Below are experts of layer 9 (counted from 0) of a mixture-of-experts language model. Rows are named router (the router's row for the expert), gate (a neuron's input weights, with its number), up (a neuron's input weights, with its number), down (a neuron's output weights, with its number) and show model dimensions 64-95. Each number is 50 + 15 x the weight over its row's rms, rounded and kept within 0 to 99.
After each expert's rows: a language model's description of what the expert responds to; "gets" lists some tokens that make up at least twice as much of what it gets as of all text. This comes from a sample of Wikipedia text that the model never trained on. Tokens count by the router's weight.

# expert 8
router:35 60 37 61 62 44 59 45 55 54 44 40 61 18 43 48 47 47 67 73 40 57 39 35 44 51 41 20 68 76 56 49
gate0:35 68 42 54 62 50 40 37 56 42 55 45 67 39 38 59 39 27 52 54 23 48 49 31 50 57 71 85 66 81 61 52
up0:56 21 37 31 53 37 62 16 37 45 43 71 69 57 48 43 66 54 68 36 39 27 44 47 54 42 40 59 58 25 10 44
down0:61 48 51 67 46 19 58 52 52 46 39 38 45 74 40 30 71 44 51 84 73 56 22 52 37 42 44 55 44 38 36 19
gate1:29 45 41 44 52 68 79 60 49 35 38 64 59 45 74 66 41 60 57 58 81 74 63 77 32 82 91 55 31 48 64 31
up1:62 45 87 58 66 29 63 37 47 68 59 49 41 07 66 49 66 44 68 47 48 57 58 55 50 65 47 74 44 59 74 67
down1:49 76 66 26 62 81 54 55 42 40 57 49 50 73 43 73 43 45 54 31 54 84 60 61 73 48 44 52 62 62 43 49
gate2:67 38 71 49 54 55 35 37 04 54 70 61 58 33 75 58 49 57 63 45 51 51 59 42 41 94 46 35 44 83 76 61
up2:59 65 51 45 61 47 77 47 51 58 57 51 68 64 41 45 47 54 36 51 64 62 46 60 28 56 51 41 33 13 26 48
down2:34 39 47 54 52 49 24 63 36 44 68 70 48 65 58 65 65 73 61 62 42 49 53 61 47 47 59 46 29 30 36 49
gate3:60 48 67 63 56 48 43 74 38 55 59 40 67 52 22 48 68 50 40 47 26 22 35 52 58 31 48 45 60 31 27 60
up3:50 71 12 74 68 22 39 52 18 24 38 56 27 43 45 51 63 66 68 44 83 52 37 81 58 63 30 35 62 54 61 10
down3:68 67 35 46 58 52 54 59 66 51 22 55 64 35 40 55 71 75 30 67 58 50 55 62 12 72 51 47 66 40 49 24
gate4:54 90 39 70 61 65 73 54 60 31 57 30 44 72 21 55 59 51 77 42 65 63 47 40 67 63 51 67 36 47 44 73
up4:66 36 39 53 33 50 43 24 36 78 49 58 67 70 48 57 25 56 77 52 82 37 35 50 56 61 73 07 50 79 63 58
down4:37 69 68 43 42 35 68 56 57 58 42 49 27 56 39 34 37 39 59 51 72 71 37 86 40 52 75 47 74 43 33 73
gate5:57 54 46 72 25 59 44 46 44 50 41 36 28 57 60 72 44 32 66 45 21 27 56 46 29 16 51 52 38 75 51 58
up5:34 63 39 64 51 59 45 61 60 73 50 47 65 67 17 48 74 34 54 48 27 54 85 43 45 36 62 37 37 55 71 55
down5:20 59 49 19 46 57 64 35 50 59 51 51 27 63 42 24 57 39 17 40 29 47 15 51 67 55 35 28 42 72 71 51
gate6:37 41 36 59 61 29 72 50 78 56 61 67 55 50 21 59 52 60 53 47 52 70 14 51 45 29 71 58 44 68 48 26
up6:58 31 81 43 33 64 48 68 33 52 62 65 32 45 77 60 43 65 62 42 52 60 48 48 43 39 57 49 54 58 39 54
down6:52 52 50 39 43 32 67 30 72 76 42 94 43 27 71 60 44 43 52 53 65 33 44 37 42 39 24 52 60 51 31 47
gate7:58 45 44 66 38 24 79 52 56 42 60 52 47 55 70 72 37 48 36 61 63 32 74 54 42 58 69 36 44 27 49 58
up7:57 54 56 58 45 33 49 56 61 74 44 64 54 65 45 22 32 26 49 46 42 51 28 77 56 46 35 44 42 56 61 49
down7:30 85 35 61 61 43 57 52 38 68 35 60 62 39 71 47 45 25 39 63 42 54 42 53 56 33 62 41 56 46 47 45
gate8:72 54 57 60 45 69 50 60 60 61 73 39 55 31 50 58 57 35 38 54 58 79 54 69 39 39 52 69 41 83 38 41
up8:59 57 45 35 72 63 33 58 64 45 54 42 45 16 46 44 63 45 52 60 38 43 31 51 34 61 60 38 60 51 69 64
down8:40 42 38 32 36 65 35 57 55 67 58 36 40 28 43 27 53 40 48 80 47 59 37 32 52 16 77 54 61 43 52 47
What it handles: Prepositions and time words in historical narrative prose, such as during, of, in, began, until, after, mostly before the, his, or a year.
gets: " in", " of", " the", " and", " his", " for"

# expert 20
router:44 56 46 73 65 75 71 75 42 36 55 46 47 30 51 65 42 49 63 61 59 55 35 59 38 46 50 30 41 73 40 42
gate0:40 80 50 53 59 34 44 38 61 34 60 50 54 73 41 51 37 46 48 41 66 68 70 75 43 30 29 47 31 45 39 46
up0:54 49 45 20 38 38 59 40 25 36 43 65 54 42 65 52 41 71 51 51 62 42 46 53 29 69 54 77 47 20 37 48
down0:64 23 62 35 72 41 52 39 58 51 72 52 42 59 42 56 42 29 48 49 67 72 63 66 25 32 54 41 45 38 47 73
gate1:44 45 60 40 81 60 44 22 51 31 50 38 42 37 51 71 60 60 42 40 34 22 34 24 65 52 83 41 28 26 27 65
up1:39 36 45 71 28 49 48 07 69 63 22 72 74 56 59 51 35 67 33 34 22 44 47 49 31 48 29 32 57 25 72 41
down1:60 64 39 31 85 75 75 55 42 53 83 55 53 36 53 61 42 44 69 61 72 52 77 55 60 46 75 68 55 70 30 56
gate2:44 56 38 59 59 37 53 39 37 53 55 54 29 15 58 50 43 82 60 31 57 39 20 50 71 75 48 51 44 60 70 22
up2:54 49 54 35 36 69 56 53 40 61 80 68 59 68 45 53 63 52 63 30 44 61 80 77 40 39 51 06 46 36 53 38
down2:51 50 71 47 56 22 43 49 54 35 29 40 33 74 61 75 60 22 50 46 36 47 61 73 71 53 64 39 46 42 69 37
gate3:46 43 52 68 41 44 44 86 47 39 50 64 33 51 39 77 43 40 32 33 66 62 47 69 59 48 62 44 66 68 49 59
up3:45 45 35 46 46 37 49 40 23 45 54 31 53 36 78 48 55 41 70 65 45 46 54 66 63 58 07 40 48 55 53 16
down3:42 56 60 51 44 74 44 65 75 24 34 60 59 36 76 44 54 47 42 55 52 39 44 52 74 64 00 48 64 25 36 54
gate4:34 66 67 40 47 18 59 45 60 45 59 41 23 69 41 53 58 87 70 37 74 32 48 44 41 48 37 40 35 59 37 53
up4:54 44 42 40 72 40 34 24 39 71 38 34 51 85 33 64 62 52 57 82 54 48 57 54 36 34 46 63 59 46 56 36
down4:52 60 66 47 27 30 40 35 43 53 23 41 61 45 37 66 34 70 49 47 71 71 54 71 28 47 53 48 50 53 47 61
gate5:53 31 41 83 34 59 43 58 47 48 45 29 69 43 44 41 52 45 61 60 37 66 62 35 16 70 39 32 38 58 69 50
up5:20 77 28 71 57 74 66 58 42 58 43 58 35 42 37 50 72 57 46 72 70 40 54 99 53 59 57 35 62 17 42 36
down5:54 64 76 26 31 28 38 41 75 44 09 53 65 60 37 49 68 48 41 73 31 34 64 14 37 47 40 43 47 51 74 42
gate6:56 63 29 42 58 31 88 47 59 58 45 59 34 63 66 58 50 42 66 36 38 64 54 61 43 39 74 57 62 66 22 61
up6:50 52 25 13 67 44 68 52 33 56 49 46 46 55 51 66 40 36 35 66 50 64 50 50 54 41 54 49 59 67 37 61
down6:44 58 49 48 55 58 77 48 85 70 30 52 38 67 58 52 58 62 42 55 67 47 40 37 73 73 25 62 54 62 56 44
gate7:40 46 56 55 77 46 50 45 48 70 36 26 67 56 58 66 47 51 39 86 40 55 64 11 30 57 59 46 57 24 47 72
up7:50 26 56 63 51 60 72 51 54 49 86 53 34 40 70 55 63 60 29 68 59 66 47 91 46 42 46 45 48 69 54 69
down7:63 70 65 74 63 33 32 56 46 70 44 38 64 75 64 53 48 33 37 67 25 59 42 60 59 39 60 19 57 49 25 29
gate8:45 63 43 58 62 48 37 59 55 66 54 72 66 62 46 14 50 49 42 49 32 24 55 53 41 54 60 48 57 61 28 31
up8:51 47 54 51 57 43 35 44 45 24 51 44 71 54 59 68 59 67 54 48 58 69 43 56 51 52 62 37 58 44 34 41
down8:48 26 41 45 57 57 62 36 45 63 07 65 52 34 42 46 46 48 61 58 57 67 63 40 42 33 42 65 24 71 48 34
What it handles: Personal pronouns and words for people (he, she, him, parents, troops) plus surname endings like Jo-ong or Corn-yn in biographical or plot prose.
gets: " he", " He", " she", "s", " they", " to"

# expert 6
router:65 48 58 72 42 66 25 65 39 30 40 18 52 33 55 60 52 37 44 71 51 68 45 42 39 52 41 48 36 41 73 18
gate0:57 68 28 52 54 50 40 57 76 19 42 48 68 22 40 56 42 51 50 71 40 43 39 50 31 21 46 48 46 46 61 32
up0:70 59 30 46 50 45 36 42 45 40 49 61 40 49 73 42 57 42 70 45 34 19 58 49 41 45 34 75 47 40 32 40
down0:47 26 50 53 39 23 81 44 52 50 67 57 50 66 23 30 65 55 31 50 42 46 38 55 48 82 46 71 72 59 30 70
gate1:74 42 46 46 33 70 51 27 39 32 46 28 73 48 39 62 36 38 40 20 67 63 36 60 59 81 71 42 44 68 65 66
up1:46 60 60 63 50 63 34 36 40 55 61 74 58 59 67 31 65 47 59 70 55 47 47 56 49 20 65 56 58 73 77 43
down1:47 51 50 50 63 67 53 53 51 53 45 56 64 30 42 47 38 62 42 47 56 40 56 76 53 45 51 62 49 64 36 56
gate2:45 81 58 70 33 47 34 39 52 39 48 25 68 16 74 49 43 52 56 45 21 60 56 62 49 50 71 42 52 64 63 27
up2:81 27 21 38 47 66 59 70 33 32 66 53 55 55 54 46 52 80 16 50 44 48 66 74 29 55 30 29 35 29 52 21
down2:50 32 45 48 43 61 71 85 41 47 59 57 30 69 50 58 25 70 58 46 28 73 49 73 73 19 35 45 28 58 58 49
gate3:44 58 54 69 62 62 50 16 88 61 45 38 30 64 38 38 54 51 50 44 50 42 69 52 24 56 38 53 98 41 48 58
up3:56 47 46 55 61 60 54 57 25 57 81 69 48 61 50 64 36 45 68 58 91 62 43 67 53 41 55 54 48 54 71 40
down3:08 43 34 47 50 50 51 58 52 55 64 74 41 60 44 47 58 75 41 68 55 56 54 44 48 37 52 60 38 67 47 67
gate4:46 75 39 40 41 42 54 70 77 51 70 35 59 79 35 66 52 69 48 48 59 42 31 69 74 65 66 76 47 58 53 61
up4:33 20 37 48 37 55 42 44 32 39 51 37 77 62 33 64 34 45 52 60 67 40 42 41 54 50 37 24 41 66 43 65
down4:52 68 66 39 32 56 71 45 50 69 26 54 49 47 58 41 45 35 34 49 64 63 32 66 20 63 53 72 46 26 23 42
gate5:63 81 66 81 43 69 23 62 69 49 56 48 36 67 56 60 23 48 32 65 42 54 37 45 40 63 80 99 31 49 55 60
up5:81 67 57 33 62 72 51 58 66 59 49 64 53 55 25 33 66 39 39 52 52 22 54 46 86 28 49 48 51 38 62 55
down5:36 70 48 46 56 73 60 64 16 41 35 75 55 61 41 53 19 23 27 35 39 67 48 36 49 57 34 45 90 81 63 58
gate6:40 43 36 94 39 46 58 39 77 34 56 42 50 73 35 42 42 46 29 39 26 90 37 82 22 56 70 66 40 59 60 49
up6:32 61 72 30 67 50 58 45 10 48 46 59 54 33 64 52 65 56 56 43 50 52 39 64 51 47 65 54 55 68 47 23
down6:29 70 77 51 46 34 25 47 42 28 61 65 04 45 58 43 27 15 63 81 64 33 29 11 52 41 52 59 75 53 46 36
gate7:37 49 51 84 42 38 66 34 21 28 50 24 64 38 65 66 34 43 49 55 55 34 61 73 35 50 59 59 63 16 56 41
up7:36 20 35 45 71 34 48 27 65 35 49 55 28 64 50 52 68 40 48 48 69 40 51 39 44 55 26 30 65 54 51 35
down7:47 48 67 67 18 24 40 58 46 51 52 45 32 56 38 59 30 15 27 62 59 43 27 53 39 44 53 35 46 50 34 58
gate8:57 85 31 78 41 54 46 41 52 41 47 65 25 52 47 46 52 28 33 22 53 71 46 29 59 61 51 65 48 81 53 24
up8:73 49 54 40 75 39 31 57 60 47 53 67 57 43 38 53 62 10 47 37 39 70 29 68 20 49 82 58 58 30 49 52
down8:22 46 59 74 40 47 58 67 61 67 35 61 52 38 12 65 46 70 39 74 75 41 41 52 46 38 37 71 45 65 48 50
What it handles: Music-chart table cells and TV or broadcasting words, such as Albums (FIMI), BBC, Billboard, television, plus brackets and cell bars.
gets: ")", " of", ";", " (", "\"", " TV"

# expert 1
router:33 69 58 85 50 55 48 65 45 27 44 25 41 49 54 61 28 38 49 78 72 48 66 41 78 48 39 52 67 58 74 44
gate0:49 35 66 42 60 50 37 43 69 46 45 32 83 47 42 28 35 34 36 55 62 64 54 57 32 62 36 70 39 72 48 14
up0:51 63 48 31 63 28 65 33 48 50 57 62 63 39 81 63 54 45 63 34 50 32 58 44 47 61 22 74 44 40 34 69
down0:76 35 88 74 34 38 56 23 73 72 69 41 59 44 49 39 58 30 48 50 20 53 18 41 42 59 54 84 51 47 51 45
gate1:44 46 51 61 45 67 45 37 73 57 28 61 18 45 43 40 40 57 47 33 30 66 44 39 61 38 67 46 29 75 44 40
up1:51 37 66 52 45 39 43 52 51 52 54 57 39 02 81 61 44 64 58 54 32 38 38 33 41 46 53 55 63 45 58 56
down1:35 17 71 46 46 70 39 61 60 49 56 43 48 43 73 31 26 44 39 44 56 65 62 74 58 76 49 63 65 16 37 34
gate2:34 56 37 41 25 45 62 31 26 44 55 54 54 47 60 29 50 49 32 65 00 37 74 66 26 63 79 56 51 46 60 48
up2:79 45 55 45 63 40 61 64 32 60 48 27 56 64 41 36 59 78 54 55 46 54 73 89 33 42 52 34 60 56 39 42
down2:33 35 60 53 70 41 39 54 59 69 61 60 35 63 53 63 53 40 32 52 40 44 59 62 32 36 41 69 56 30 38 63
gate3:36 56 34 68 47 61 84 75 55 59 53 25 47 55 43 47 44 78 70 46 69 48 47 40 43 52 56 63 50 34 48 42
up3:39 37 45 31 57 37 41 45 22 45 47 58 33 37 78 37 52 69 48 54 65 53 23 36 43 52 52 24 62 68 80 19
down3:65 12 39 69 19 53 22 49 72 00 49 64 46 76 14 48 67 46 38 41 57 41 33 42 57 53 76 66 38 45 39 32
gate4:67 74 48 49 48 69 53 49 49 23 70 50 29 60 19 58 46 69 24 35 53 43 58 62 39 32 54 44 57 47 65 68
up4:44 35 41 46 40 81 31 50 47 60 42 00 61 58 37 65 63 38 76 72 77 86 56 65 52 49 59 39 33 65 60 50
down4:63 25 42 61 25 53 60 45 46 43 34 67 47 60 61 63 13 53 52 43 93 66 45 57 54 46 66 41 37 46 42 59
gate5:30 53 54 81 35 55 30 51 48 55 24 54 35 48 60 60 46 33 61 57 69 64 55 28 69 58 34 52 38 57 60 70
up5:01 52 53 23 35 61 44 70 35 55 42 53 56 53 23 48 80 70 57 49 60 41 27 28 51 54 67 61 37 43 52 25
down5:42 30 24 43 49 48 47 45 35 60 69 46 67 59 28 34 60 56 57 59 23 57 72 31 66 62 47 44 62 71 70 62
gate6:28 43 50 77 38 83 49 46 72 23 71 15 31 62 39 44 59 54 59 36 69 87 59 75 37 47 69 59 45 57 43 35
up6:55 55 73 49 41 58 55 36 26 54 60 59 35 51 44 77 36 31 50 68 57 73 46 66 68 53 53 51 44 52 34 56
down6:35 41 76 32 40 48 66 49 48 52 64 40 59 40 47 92 47 53 50 35 44 50 38 27 64 62 48 62 86 25 36 35
gate7:41 62 23 62 47 49 73 57 61 46 62 31 20 46 37 64 17 58 30 45 45 30 47 67 51 61 65 76 60 50 60 73
up7:38 70 70 58 51 44 39 43 58 39 53 47 52 58 63 50 53 54 32 54 55 24 10 48 54 46 19 59 40 34 55 56
down7:31 33 67 69 41 53 69 65 57 61 51 53 42 64 61 49 36 58 33 77 44 29 40 31 27 61 63 37 35 58 61 51
gate8:39 52 30 60 59 67 57 68 36 67 49 59 38 54 58 30 57 35 69 44 26 71 73 40 48 61 76 66 46 20 33 33
up8:75 47 63 65 83 70 71 43 61 70 38 43 72 47 38 68 61 27 70 44 39 50 46 69 47 51 48 71 40 37 25 58
down8:41 56 34 56 59 25 53 57 35 53 63 44 48 60 47 84 55 41 18 40 95 53 43 34 54 37 42 46 47 47 47 43
What it handles: Cells and headers in score and statistics tables, such as Goals, Pts, GA and 0, plus percentage signs and words like consists.
gets: " |", "\n", " 0", " ", ")", " %"

# expert 16
router:34 58 52 62 72 50 45 60 62 75 56 64 62 23 46 54 59 27 63 31 40 29 58 54 43 51 25 42 69 69 77 29
gate0:53 43 32 80 55 54 24 76 64 51 45 45 54 67 31 20 32 31 50 47 33 50 49 73 34 56 59 88 54 59 68 27
up0:27 54 35 52 41 40 61 49 43 51 51 80 91 14 45 56 39 37 62 71 51 35 44 75 59 53 51 70 45 27 24 46
down0:55 68 64 76 69 60 58 49 52 48 50 57 41 72 58 47 66 13 36 59 50 76 54 55 63 30 51 70 64 46 45 60
gate1:46 37 60 50 80 45 60 47 28 39 58 57 64 40 44 41 35 51 55 51 52 43 66 61 48 46 65 62 16 74 51 54
up1:59 51 30 44 60 41 38 54 68 77 42 64 46 22 36 20 54 30 56 48 18 30 48 52 26 47 54 37 46 39 65 63
down1:74 66 59 51 68 45 38 61 73 58 56 50 23 49 49 44 61 69 51 51 50 69 57 76 53 46 69 61 70 55 59 58
gate2:60 49 48 52 27 31 62 25 21 57 76 59 69 43 53 49 43 36 62 47 19 38 89 49 70 72 52 75 62 73 41 17
up2:63 53 74 60 29 55 79 36 58 21 58 24 32 29 40 74 49 50 25 69 29 32 57 38 42 55 59 31 68 54 36 40
down2:43 56 42 64 51 53 41 67 65 74 59 52 33 66 66 31 36 66 60 25 54 62 58 61 49 27 37 36 56 54 57 52
gate3:49 48 41 84 42 49 27 55 73 57 63 31 41 73 35 53 67 45 53 56 54 59 37 49 32 42 53 44 66 52 28 53
up3:41 53 49 47 62 43 48 73 40 57 66 53 44 48 52 55 53 48 62 65 48 51 54 59 68 60 46 15 81 49 26 20
down3:36 49 43 54 27 59 47 65 55 33 64 47 46 61 47 37 42 45 50 68 37 51 45 57 37 55 52 55 53 61 40 62
gate4:57 72 37 34 40 45 51 69 81 29 40 34 27 60 20 50 51 53 46 37 51 67 24 56 48 62 37 71 54 64 52 50
up4:22 28 51 50 49 41 70 42 50 57 49 25 65 72 27 56 41 62 36 61 66 83 37 53 69 52 74 54 32 76 42 38
down4:22 82 47 99 27 65 59 59 59 66 33 44 51 83 61 61 57 80 50 44 77 63 33 44 46 75 68 40 54 46 49 26
gate5:27 45 81 53 41 58 65 56 32 60 39 22 41 61 46 58 36 46 57 31 34 70 64 43 36 59 51 49 31 22 59 51
up5:28 46 43 53 55 76 66 56 47 67 72 90 10 89 37 51 77 68 61 31 82 61 47 54 71 40 39 51 68 41 28 47
down5:21 50 61 44 44 51 24 73 46 15 46 64 45 44 74 40 52 52 62 50 24 56 50 37 35 38 52 52 21 49 59 70
gate6:61 57 53 63 48 51 69 67 54 54 53 45 30 35 61 23 73 46 68 82 55 38 50 34 28 60 51 65 54 85 56 51
up6:58 46 49 46 43 54 71 51 47 75 63 43 54 44 63 69 78 25 65 52 73 58 51 53 32 55 55 51 53 50 47 61
down6:45 45 61 31 33 41 48 60 32 73 66 44 41 33 63 79 49 80 47 43 59 39 44 12 89 63 55 57 51 72 44 30
gate7:46 69 60 75 65 12 46 55 68 63 25 49 60 31 45 63 33 78 52 23 46 62 44 70 36 42 65 79 46 50 55 62
up7:60 56 46 41 60 27 31 59 59 41 38 42 77 46 44 36 26 33 55 51 60 74 29 42 38 85 29 53 53 45 51 60
down7:66 46 30 55 37 28 38 34 63 75 56 61 59 54 54 50 27 40 37 69 68 56 35 37 39 54 53 19 44 26 69 50
gate8:53 37 38 59 40 58 61 58 54 99 60 61 46 72 54 39 69 41 66 54 50 56 60 54 51 68 52 54 47 53 43 45
up8:65 66 62 68 58 70 54 38 65 55 34 52 62 12 66 49 55 67 29 46 21 41 43 58 32 46 67 55 54 44 28 43
down8:42 30 50 38 52 57 49 62 29 50 69 41 39 45 44 56 55 43 30 68 68 36 39 40 43 39 38 47 37 49 76 36
What it handles: Articles and quantifiers like a, the, one, another, each, especially in architecture text about buildings, roofs, towers and churches.
gets: " a", " the", " an", " one", " two", " first"

# expert 22
router:52 63 61 47 53 31 46 57 65 36 49 72 44 46 50 37 52 66 74 74 48 18 47 59 81 56 66 39 38 49 50 46
gate0:38 08 39 43 53 60 31 38 91 47 64 52 76 40 42 67 55 56 72 41 27 48 65 48 39 45 56 37 48 42 34 50
up0:43 44 27 58 65 57 72 51 54 49 84 62 73 29 35 52 78 61 81 19 61 51 38 20 44 58 32 66 66 41 63 39
down0:49 32 74 48 51 26 50 37 54 39 29 53 63 56 66 15 60 40 34 70 56 45 26 65 41 36 37 56 60 21 33 60
gate1:26 28 54 43 52 51 57 11 58 48 34 72 80 05 28 47 48 40 46 31 63 52 34 52 60 49 68 43 50 77 60 41
up1:54 20 87 61 57 38 59 33 55 68 41 35 57 47 50 38 66 65 41 52 57 66 58 46 62 43 49 23 42 55 58 36
down1:29 56 67 55 56 51 75 34 71 57 42 53 42 69 63 63 58 34 47 59 43 66 76 53 77 53 79 49 68 34 44 40
gate2:82 49 65 60 61 39 51 31 28 83 69 54 62 53 55 42 37 56 50 69 52 44 65 41 46 67 68 61 62 42 52 61
up2:55 38 58 43 23 45 51 35 51 33 42 64 60 52 53 43 31 51 31 33 63 39 57 60 65 55 64 37 58 53 19 40
down2:49 42 50 18 57 54 71 48 59 43 46 33 67 42 81 52 48 47 53 41 54 69 67 78 55 65 53 37 21 48 71 81
gate3:21 49 64 64 75 44 51 48 39 27 80 41 52 51 44 40 48 61 71 56 65 55 37 67 30 50 52 56 59 57 63 47
up3:47 44 00 48 57 41 52 65 23 55 41 68 38 49 78 42 27 47 28 68 60 43 29 75 74 38 51 66 58 64 49 26
down3:53 57 40 47 57 72 53 47 61 40 37 34 37 41 66 36 56 31 46 74 46 48 26 74 40 67 36 53 26 65 38 45
gate4:37 61 43 47 72 69 39 65 85 20 51 59 57 83 25 53 62 50 39 48 49 71 50 48 41 79 58 31 21 40 34 37
up4:52 31 35 42 45 59 28 28 48 50 66 31 47 72 39 50 66 69 71 58 73 76 35 55 67 49 29 55 59 61 52 31
down4:52 53 42 56 52 48 39 36 37 62 28 70 47 78 64 53 31 63 70 54 62 73 34 55 66 53 64 35 51 22 39 26
gate5:43 57 61 77 50 71 30 54 69 54 37 47 45 56 49 24 28 27 60 68 60 44 44 36 11 50 70 49 51 61 49 46
up5:51 45 62 38 28 83 45 22 64 57 68 63 54 77 43 55 64 63 40 18 69 35 39 50 63 50 34 40 52 28 60 51
down5:65 74 56 37 33 41 48 65 41 35 02 62 49 59 49 40 48 41 34 56 56 53 54 29 84 50 41 58 68 34 47 65
gate6:22 58 54 57 33 59 90 40 57 40 55 50 41 58 49 39 56 51 36 43 20 69 30 58 55 47 70 70 58 57 58 49
up6:36 65 67 57 35 65 74 58 25 43 44 46 41 50 69 79 60 32 64 46 41 40 44 70 57 62 59 40 62 53 44 41
down6:45 57 46 27 41 37 54 44 63 53 32 73 77 54 57 51 62 40 48 51 37 42 53 33 47 47 24 52 57 29 32 48
gate7:64 62 44 31 37 52 78 83 47 67 34 44 55 58 46 65 56 56 34 58 46 55 80 34 39 50 39 81 33 60 42 47
up7:29 52 50 48 54 63 37 37 62 42 50 40 43 50 73 29 37 34 79 44 59 39 51 38 41 54 60 49 46 51 72 43
down7:38 51 76 53 28 57 50 55 45 80 24 60 21 41 13 41 50 52 27 50 44 61 29 59 50 16 40 42 57 21 50 48
gate8:33 74 51 47 47 36 39 62 45 50 69 57 53 54 46 29 15 46 55 39 37 51 48 74 60 63 38 37 41 63 67 43
up8:56 28 39 76 72 85 47 54 76 50 28 73 70 73 65 69 47 39 58 29 37 43 59 54 45 54 61 35 54 57 44 54
down8:55 21 42 28 47 47 54 53 46 61 59 22 42 32 78 71 30 45 32 43 58 39 45 26 42 66 84 60 47 61 47 49
What it handles: Line breaks, dashes and semicolons in bulleted lists, plus office titles like chief, deputy, secretary, assistant, and appointed.
gets: "\n", "-", " a", " and", "|", " as"

# expert 30
router:44 54 66 65 45 22 34 68 37 59 42 60 19 35 56 83 36 31 58 76 58 51 49 31 81 42 33 20 49 56 92 44
gate0:44 59 40 34 14 65 36 44 63 45 48 52 78 53 27 60 34 52 74 57 46 64 44 67 10 44 60 47 51 55 58 53
up0:61 50 22 32 33 45 54 63 36 33 51 64 72 28 54 34 68 39 66 62 43 21 46 32 58 55 36 95 33 41 52 58
down0:62 41 68 42 58 47 72 67 73 53 55 37 43 52 41 47 54 51 29 75 45 51 41 50 35 62 47 47 62 51 46 52
gate1:60 43 38 66 62 29 39 32 25 46 47 65 74 60 54 73 46 38 91 54 58 59 30 41 45 60 38 34 54 37 50 33
up1:50 43 51 33 55 44 72 28 41 36 43 59 59 44 62 36 25 58 39 49 59 30 83 49 69 72 42 46 65 41 34 46
down1:62 64 43 42 63 71 50 56 46 44 63 55 49 66 56 52 60 45 72 26 51 37 44 50 60 43 52 78 46 56 35 45
gate2:71 48 55 43 48 46 49 75 54 51 62 45 65 49 66 35 50 35 42 42 51 50 72 66 59 51 58 30 21 51 72 49
up2:38 37 59 54 44 60 58 31 38 39 38 36 44 39 40 39 67 42 28 48 41 57 46 66 49 28 57 33 57 54 28 38
down2:49 64 41 41 45 24 64 43 47 35 75 56 72 51 76 50 53 71 48 56 48 63 41 65 61 59 58 32 30 34 36 54
gate3:50 54 37 46 68 45 48 59 53 61 29 26 59 40 38 58 14 72 58 28 58 63 81 57 64 69 59 54 58 59 79 23
up3:38 61 75 57 87 43 46 32 52 24 49 49 13 71 53 76 60 37 44 47 64 36 61 67 41 64 45 67 67 51 53 42
down3:38 55 45 55 22 46 41 57 56 00 30 50 55 43 56 52 59 55 37 49 55 27 65 56 42 49 69 71 65 38 43 49
gate4:57 65 40 44 63 41 44 84 69 31 52 56 40 82 36 45 68 57 34 47 63 69 37 69 68 32 46 51 47 54 51 71
up4:54 18 19 46 62 51 38 53 49 54 43 29 47 45 18 44 46 42 60 41 70 58 57 54 49 18 53 46 23 57 55 54
down4:46 67 42 67 58 31 60 52 50 71 29 62 33 56 73 60 38 86 50 50 73 59 43 42 46 74 37 32 22 31 44 26
gate5:63 50 54 81 47 51 55 50 48 39 14 46 26 47 68 56 34 65 37 65 42 68 65 27 50 35 55 61 32 53 61 50
up5:21 51 39 33 49 92 36 69 68 43 66 61 51 51 28 64 66 23 27 31 66 51 39 37 30 30 41 43 43 40 59 65
down5:41 61 85 45 40 52 34 76 45 39 26 60 86 35 53 35 44 29 63 36 13 51 64 18 56 52 44 64 78 56 65 66
gate6:48 23 67 48 44 42 64 47 67 17 65 49 39 28 18 66 83 56 63 59 30 62 00 40 27 61 54 47 30 47 63 45
up6:36 57 62 56 23 62 55 53 58 50 59 54 48 41 46 99 54 53 34 55 39 63 53 41 38 64 45 66 31 65 36 61
down6:52 45 71 52 58 31 52 23 64 63 34 57 43 47 59 55 31 55 57 54 37 42 38 23 66 64 36 79 67 61 21 23
gate7:48 79 50 56 33 12 63 57 67 93 26 53 43 60 67 68 33 54 63 56 23 57 46 56 39 67 95 45 50 36 47 57
up7:43 43 52 40 56 39 47 33 77 42 62 36 65 34 55 56 27 52 37 41 41 49 34 61 09 60 29 55 51 45 56 34
down7:65 38 63 55 51 55 47 42 41 42 55 50 48 58 67 42 32 51 49 38 43 45 39 50 55 30 65 51 48 54 42 49
gate8:31 66 22 62 46 35 34 31 55 66 51 51 48 53 28 64 60 33 53 61 28 47 61 58 88 74 66 48 31 58 52 32
up8:55 64 49 56 87 53 53 50 59 47 63 68 61 31 41 48 57 50 72 84 44 63 40 71 40 47 51 31 48 27 32 84
down8:22 49 74 61 32 54 43 42 27 58 55 38 57 51 59 69 64 45 49 69 76 46 35 53 65 49 37 68 50 32 42 17
What it handles: Prepositions and the infinitive "to" in running prose, such as to, of, on, for, under, often followed by "the" or a verb.
gets: " to", " of", " on", " for", "-", " with"